{
  "d_model": 128,
  "n_experts": 64,
  "moe_layers": [1, 2, 3, 4, 5, 6, 7, 8, 9, 10],
  "router_score": "softmax",
  "balance_bias": false,
  "router_logit_norm": 1.0,
  "norm": "layernorm",
  "norm_place": "pre",
  "parallel_block": false,
  "init_std_qkv": 0.0442,
  "optimizer": "cautious_adamw",
  "beta1": 0.9,
  "weight_decay": 0.26,
  "final_lr_fraction": 0.0,
  "doc_mask": false
}
Below are experts of layer 3 (counted from 0) of a mixture-of-experts language model. Rows are named router (the router's row for the expert), up (a neuron's input weights, with its number) and show model dimensions 0-127. Each number is 200 + 40 x the weight over its row's rms, rounded and kept within 0 to 999.
Before each expert's rows: "gets" lists some tokens that make up at least twice as much of what it gets as of all text. This comes from a sample of Wikipedia text that the model never trained on. Tokens count by the router's weight.

# expert 45
gets: "y", "ow", "|", "ice", "ot", "ad"
router,172,220,274,225,207,185,301,216,218,239,240,182,154,162,270,169,178,213,168,181,209,154,241,203,179,258,71,120,186,253,244,231,188,192,231,204,204,226,169,162,163,201,271,195,239,166,242,197,184,216,216,256,264,227,198,190,176,211,277,233,174,227,182,231,249,208,174,197,153,210,155,240,211,211,200,234,157,113,155,164,216,125,179,248,195,205,265,250,276,162,256,165,197,185,219,220,228,196,171,233,125,187,247,213,155,164,156,252,206,176,160,236,156,193,163,177,219,203,172,178,156,242,157,174,156,287,129,235
up0,175,181,249,260,149,209,193,218,190,194,154,183,275,225,246,214,283,208,227,217,160,224,214,186,231,247,241,202,180,119,196,169,270,181,216,195,199,273,270,199,234,196,196,194,242,273,200,243,238,189,241,182,211,190,205,206,175,203,147,228,198,176,190,211,199,190,282,136,182,188,154,172,162,168,225,157,165,184,238,180,155,215,198,155,183,299,134,101,170,156,182,199,174,175,188,157,197,225,164,187,161,187,285,158,213,297,190,262,245,207,289,153,305,252,159,216,111,199,183,203,236,215,233,214,242,209,236,200

# expert 21
gets: " (", " ", " \"", " de", " (19", " se"
router,258,313,242,230,217,171,220,191,189,159,290,214,160,210,159,173,192,202,188,211,116,258,168,230,158,213,264,173,194,185,214,215,267,218,166,228,177,184,234,171,215,247,150,264,278,200,189,189,214,245,231,262,197,215,171,249,181,228,262,218,201,215,150,160,215,147,187,204,131,241,302,206,148,188,152,251,166,189,169,168,189,186,267,214,151,160,206,183,227,149,262,194,186,206,184,187,194,245,187,217,250,260,219,149,235,218,173,211,137,166,297,117,205,222,211,173,267,197,247,229,149,187,281,210,216,177,210,159
up0,213,214,177,146,201,122,182,188,192,159,205,192,226,241,160,251,132,199,212,228,197,177,193,153,167,240,236,179,250,274,187,213,152,137,169,194,251,219,155,198,217,190,174,191,209,231,189,226,230,228,166,137,125,180,116,196,189,144,231,248,189,253,202,223,245,220,219,157,263,215,208,167,198,222,197,161,245,204,231,220,258,207,187,187,244,152,179,209,121,230,154,199,156,214,271,162,170,107,197,169,192,207,165,322,195,213,323,224,204,181,253,240,236,220,206,301,152,171,218,254,196,186,227,163,150,122,229,180

# expert 63
gets: "s", "y", "n", "im", "en", "er"
router,231,211,279,220,213,311,139,244,176,276,225,183,235,161,143,173,183,157,176,195,243,171,225,262,170,271,143,222,241,182,162,266,311,256,200,203,176,191,211,206,212,212,204,265,266,129,143,237,195,123,197,138,129,180,164,197,202,190,298,211,220,246,235,147,204,171,195,110,180,209,203,228,192,173,177,210,201,237,180,191,231,248,154,236,186,160,194,189,197,191,171,192,132,228,223,183,195,226,226,197,230,128,134,278,239,266,184,146,178,166,170,190,148,172,179,235,219,194,165,192,212,175,240,190,182,193,229,219
up0,250,152,179,212,302,217,180,153,214,224,183,137,178,223,182,262,234,171,194,148,150,175,200,202,155,181,196,260,209,232,242,151,148,193,266,248,209,188,219,210,132,230,146,164,175,171,243,202,186,223,119,252,172,219,225,216,196,156,218,257,304,178,207,113,275,259,207,171,160,231,203,195,141,139,171,229,172,300,220,187,227,230,153,155,230,267,232,179,203,209,197,152,231,218,148,163,209,208,198,195,216,192,193,184,121,250,191,167,176,226,211,185,163,163,227,272,255,215,160,195,266,155,151,254,211,202,250,263

# expert 24
gets: "s", "um", "tri", "cu", "de", "duc"
router,229,163,193,191,180,164,196,243,251,167,146,183,229,170,171,193,157,181,179,267,270,289,131,252,178,158,151,194,254,181,198,196,215,239,176,228,197,198,204,274,148,152,210,169,227,172,194,222,127,213,173,216,214,158,172,198,220,167,247,206,198,219,214,151,250,194,271,216,167,226,200,255,245,242,309,179,214,211,184,266,221,163,184,261,250,131,163,188,139,132,219,198,261,250,263,171,195,162,204,188,219,183,178,212,192,229,256,174,146,147,159,167,136,170,194,150,180,206,154,243,276,141,248,279,270,157,214,226
up0,215,191,192,242,167,163,204,223,153,258,262,179,243,205,164,198,246,208,186,161,220,203,249,177,194,174,198,246,209,252,129,149,239,173,171,177,256,300,222,268,223,193,222,255,252,182,268,183,235,182,263,246,239,155,187,237,170,218,216,242,242,199,207,245,215,191,186,136,155,158,138,179,160,146,181,145,146,210,172,169,269,225,178,257,167,279,210,191,143,160,242,165,220,134,183,208,215,215,262,212,227,155,215,217,234,164,176,195,206,143,204,206,185,280,181,134,205,192,208,186,157,153,142,250,164,258,135,312

# expert 40
gets: " the", " 19", "ven", " 18", " of", " new"
router,95,159,291,184,264,165,231,202,221,243,228,188,182,241,202,239,240,190,123,207,239,240,228,177,156,216,190,134,245,173,163,142,209,160,169,244,264,240,170,138,225,193,207,139,137,183,251,168,213,224,242,201,203,200,223,257,252,204,191,223,248,200,195,233,173,224,131,246,203,224,146,191,208,196,197,214,151,167,113,265,187,248,206,259,227,203,216,200,219,146,185,262,137,210,234,194,188,145,146,140,172,290,226,188,160,224,222,133,195,196,237,169,247,243,265,251,203,207,119,178,187,227,126,197,181,247,176,213
up0,225,168,139,132,238,221,218,224,181,214,167,209,128,203,176,277,164,285,190,252,196,206,237,191,135,97,179,233,191,196,229,189,186,130,218,152,234,191,144,272,77,186,265,218,204,207,220,163,228,202,198,208,172,161,184,205,235,214,169,140,188,219,194,240,197,223,259,167,253,200,236,169,229,218,203,221,248,177,198,260,200,171,176,185,161,298,209,182,206,190,194,204,227,204,228,184,267,142,200,218,154,166,188,117,141,192,223,273,166,223,278,256,249,238,246,225,150,151,178,201,232,171,177,214,230,104,177,218

# expert 20
gets: "-", " ", " and", ".", ",", " S"
router,247,194,190,227,97,239,151,178,185,191,135,150,202,188,121,244,235,160,196,216,157,240,167,223,227,178,193,196,214,205,225,132,277,161,212,188,209,183,272,226,264,279,177,220,186,195,219,175,285,201,243,207,200,244,253,128,212,199,245,188,241,89,139,188,217,186,258,189,155,150,174,200,173,258,189,208,186,183,233,161,201,208,232,177,129,138,239,199,139,243,261,207,169,175,193,205,176,214,218,263,270,191,140,259,174,297,216,172,211,197,173,222,190,148,184,150,234,226,247,158,165,202,184,198,211,191,259,273
up1,190,167,283,269,193,209,207,152,163,224,203,170,248,134,165,164,202,222,208,224,217,296,201,210,205,237,183,234,231,142,138,203,298,205,236,262,163,248,224,172,130,178,215,204,198,120,226,214,217,224,181,143,245,178,212,197,206,284,210,177,280,165,311,204,149,232,191,199,264,187,194,244,203,171,140,230,145,186,210,181,211,253,208,229,164,213,214,220,205,145,243,186,214,211,143,131,131,229,175,243,258,195,160,179,201,233,241,176,129,149,147,196,178,213,157,168,237,158,222,135,153,244,195,136,191,251,210,221

# expert 43
gets: "n", "le", "fe", "li", "e", "er"
router,233,201,199,239,184,272,307,228,139,229,248,189,198,161,206,225,165,245,174,181,151,218,177,210,168,186,156,186,223,236,201,195,188,188,198,127,217,220,266,213,283,221,239,190,232,229,220,263,225,185,179,171,234,133,232,232,256,220,149,209,149,245,116,108,178,193,219,151,196,184,255,162,171,223,207,195,190,167,266,237,246,117,189,201,159,169,194,179,228,203,216,175,155,217,267,223,159,279,184,245,256,200,140,147,234,177,237,244,110,151,138,190,199,249,187,268,199,177,251,244,244,141,205,177,183,265,226,214
up0,202,171,200,155,113,200,224,209,220,212,140,258,144,193,237,166,230,228,189,171,179,119,154,219,296,247,216,212,154,234,161,218,108,175,150,247,185,129,260,180,258,210,228,166,203,211,242,198,211,156,129,219,252,229,156,278,149,199,165,183,215,203,106,219,300,197,209,238,185,222,265,231,208,135,159,268,187,228,179,163,194,148,153,175,211,204,178,189,243,165,206,234,214,187,142,240,313,219,204,166,249,212,190,189,203,137,201,159,225,277,243,222,238,212,231,166,245,179,207,150,184,216,200,220,199,227,210,190

# expert 37
gets: " ", " f", " 19", " p", " re", " 1"
router,224,255,219,190,270,159,149,183,203,230,222,136,179,225,165,151,172,209,205,249,99,188,201,233,234,129,198,158,182,196,247,145,188,173,239,215,193,276,215,160,256,253,176,176,211,238,191,233,202,177,207,192,151,177,207,222,183,182,277,228,276,257,168,162,135,220,170,266,145,221,268,157,229,253,195,180,137,203,99,158,180,179,243,183,177,162,253,148,189,207,235,226,124,135,176,174,180,151,202,273,252,270,232,174,214,169,234,164,138,174,257,179,216,140,236,215,180,191,230,178,201,223,181,207,161,171,281,204
up1,176,192,207,235,128,171,193,182,196,200,208,182,190,208,257,245,180,90,91,308,204,228,208,215,175,216,222,228,155,230,200,192,150,205,187,266,173,251,168,190,179,211,168,150,149,175,231,230,148,284,172,235,307,191,157,205,239,147,194,209,203,192,212,253,211,217,214,219,160,198,92,218,181,194,204,91,203,246,156,195,283,223,230,191,179,202,199,184,280,115,229,234,185,185,216,186,234,175,230,209,185,214,298,163,191,205,260,144,251,169,178,185,190,180,168,183,245,180,167,215,236,230,171,235,214,180,204,255

# expert 60
gets: "S", " \"", " S", " K", " E", " ("
router,282,226,211,233,196,165,239,182,182,160,170,249,170,216,133,283,190,253,135,184,195,201,179,163,180,248,225,228,201,107,166,192,191,167,143,210,229,209,206,176,264,211,215,175,257,166,244,200,283,260,277,152,194,248,274,241,213,211,163,229,139,198,230,206,189,188,209,205,220,248,296,251,191,207,154,262,188,186,198,209,168,156,213,200,134,191,235,115,193,312,286,169,151,165,206,285,224,146,200,166,195,189,199,154,150,262,180,194,195,205,259,178,203,217,176,192,214,216,242,171,226,130,199,230,204,231,222,209
up1,215,198,230,285,265,271,237,230,187,197,207,244,171,134,249,154,218,107,202,168,216,219,187,241,152,135,167,168,221,223,193,213,242,249,250,171,191,228,263,215,246,178,214,224,164,168,210,172,170,237,151,173,195,216,173,217,118,196,197,268,233,165,153,166,178,191,207,207,240,190,149,159,127,143,208,226,77,142,195,220,166,252,217,210,232,224,260,243,169,166,212,232,291,201,225,213,165,204,90,229,244,175,175,236,216,188,172,191,184,184,172,246,223,163,126,199,201,202,190,136,207,176,112,167,196,244,249,173

# expert 41
gets: " |", " S", "|", " F", " G", " P"
router,263,197,256,216,244,107,208,209,167,159,110,210,235,166,136,240,160,197,204,250,172,189,266,235,168,97,218,243,138,231,227,198,218,89,259,203,205,269,201,173,256,164,258,198,159,263,218,191,236,258,183,193,169,227,216,240,222,169,157,206,192,241,167,182,220,195,222,212,223,136,198,192,266,180,124,182,277,143,208,181,148,219,258,196,142,177,224,177,204,189,276,169,208,183,169,234,199,184,255,213,204,220,204,218,189,245,187,119,158,204,204,148,237,182,113,240,197,181,191,164,152,233,190,173,214,252,155,235
up1,187,184,144,134,257,236,194,212,239,237,162,185,179,265,201,173,157,144,263,212,196,188,161,188,156,209,199,252,211,179,259,192,203,267,104,156,227,181,262,171,159,160,159,173,209,201,259,129,223,192,234,284,189,160,231,174,185,189,252,197,217,196,179,195,107,131,251,201,260,175,230,186,193,259,231,228,234,223,262,259,184,220,151,303,257,290,280,205,218,153,211,201,231,198,172,240,178,167,164,254,220,188,201,205,216,166,227,203,217,134,155,136,160,156,197,217,257,173,165,210,215,186,134,201,210,182,253,231

# expert 48
gets: "c", "la", "t", "r", "p", "ci"
router,211,238,132,229,243,264,294,210,212,178,171,221,208,201,249,307,181,200,242,85,185,195,193,182,193,177,148,172,222,119,292,229,182,216,216,213,248,146,168,191,202,175,193,231,177,178,186,217,190,162,218,167,225,219,269,204,220,169,199,231,157,179,274,171,229,203,243,226,207,170,215,185,255,199,238,186,187,195,194,298,157,121,204,155,266,243,256,172,193,241,189,160,226,223,163,237,207,160,197,183,206,175,124,279,265,117,192,219,128,239,212,240,227,164,169,191,205,206,194,155,206,146,255,208,209,123,187,161
up0,225,179,202,166,223,156,223,229,216,161,149,158,208,260,197,225,216,278,196,223,248,289,128,150,151,122,215,187,158,150,107,133,229,186,211,157,238,218,290,187,262,253,162,190,211,175,193,200,247,199,138,182,207,238,218,188,220,232,136,203,202,231,176,184,187,203,227,149,235,154,215,231,234,236,183,181,173,162,162,208,211,195,145,235,168,203,132,186,207,127,189,175,241,174,307,173,237,244,186,212,261,186,175,150,186,221,239,160,181,211,265,182,140,217,208,241,222,171,118,243,229,235,227,252,206,219,298,256

# expert 12
gets: " C", " P", " T", " F", " B", " D"
router,248,198,196,212,159,128,208,166,180,190,260,146,174,211,128,270,235,186,162,253,259,210,218,222,233,215,204,164,165,177,200,177,235,145,199,235,219,165,231,139,257,188,200,160,253,185,204,185,272,210,257,147,127,176,253,181,187,204,213,209,220,222,179,192,182,242,268,175,196,237,281,199,263,175,139,144,217,185,193,228,221,222,225,168,120,156,235,148,156,279,266,200,211,154,152,177,146,165,238,246,302,202,231,168,138,216,201,127,133,234,207,139,137,191,216,236,188,175,265,192,167,240,186,211,186,266,180,230
up0,167,199,238,198,258,151,179,188,236,223,167,200,212,163,206,131,225,111,213,196,197,163,209,215,284,282,186,280,236,149,187,204,119,231,179,119,165,252,238,259,204,213,167,272,200,233,266,176,211,250,165,149,216,160,155,230,275,206,210,177,190,228,190,205,205,230,193,201,218,220,169,263,159,266,195,245,218,173,151,94,207,231,194,261,175,211,155,199,194,199,199,214,178,216,208,230,196,178,168,186,139,215,160,170,212,220,233,182,163,159,176,179,179,194,259,197,152,189,154,199,201,254,167,154,366,242,209,190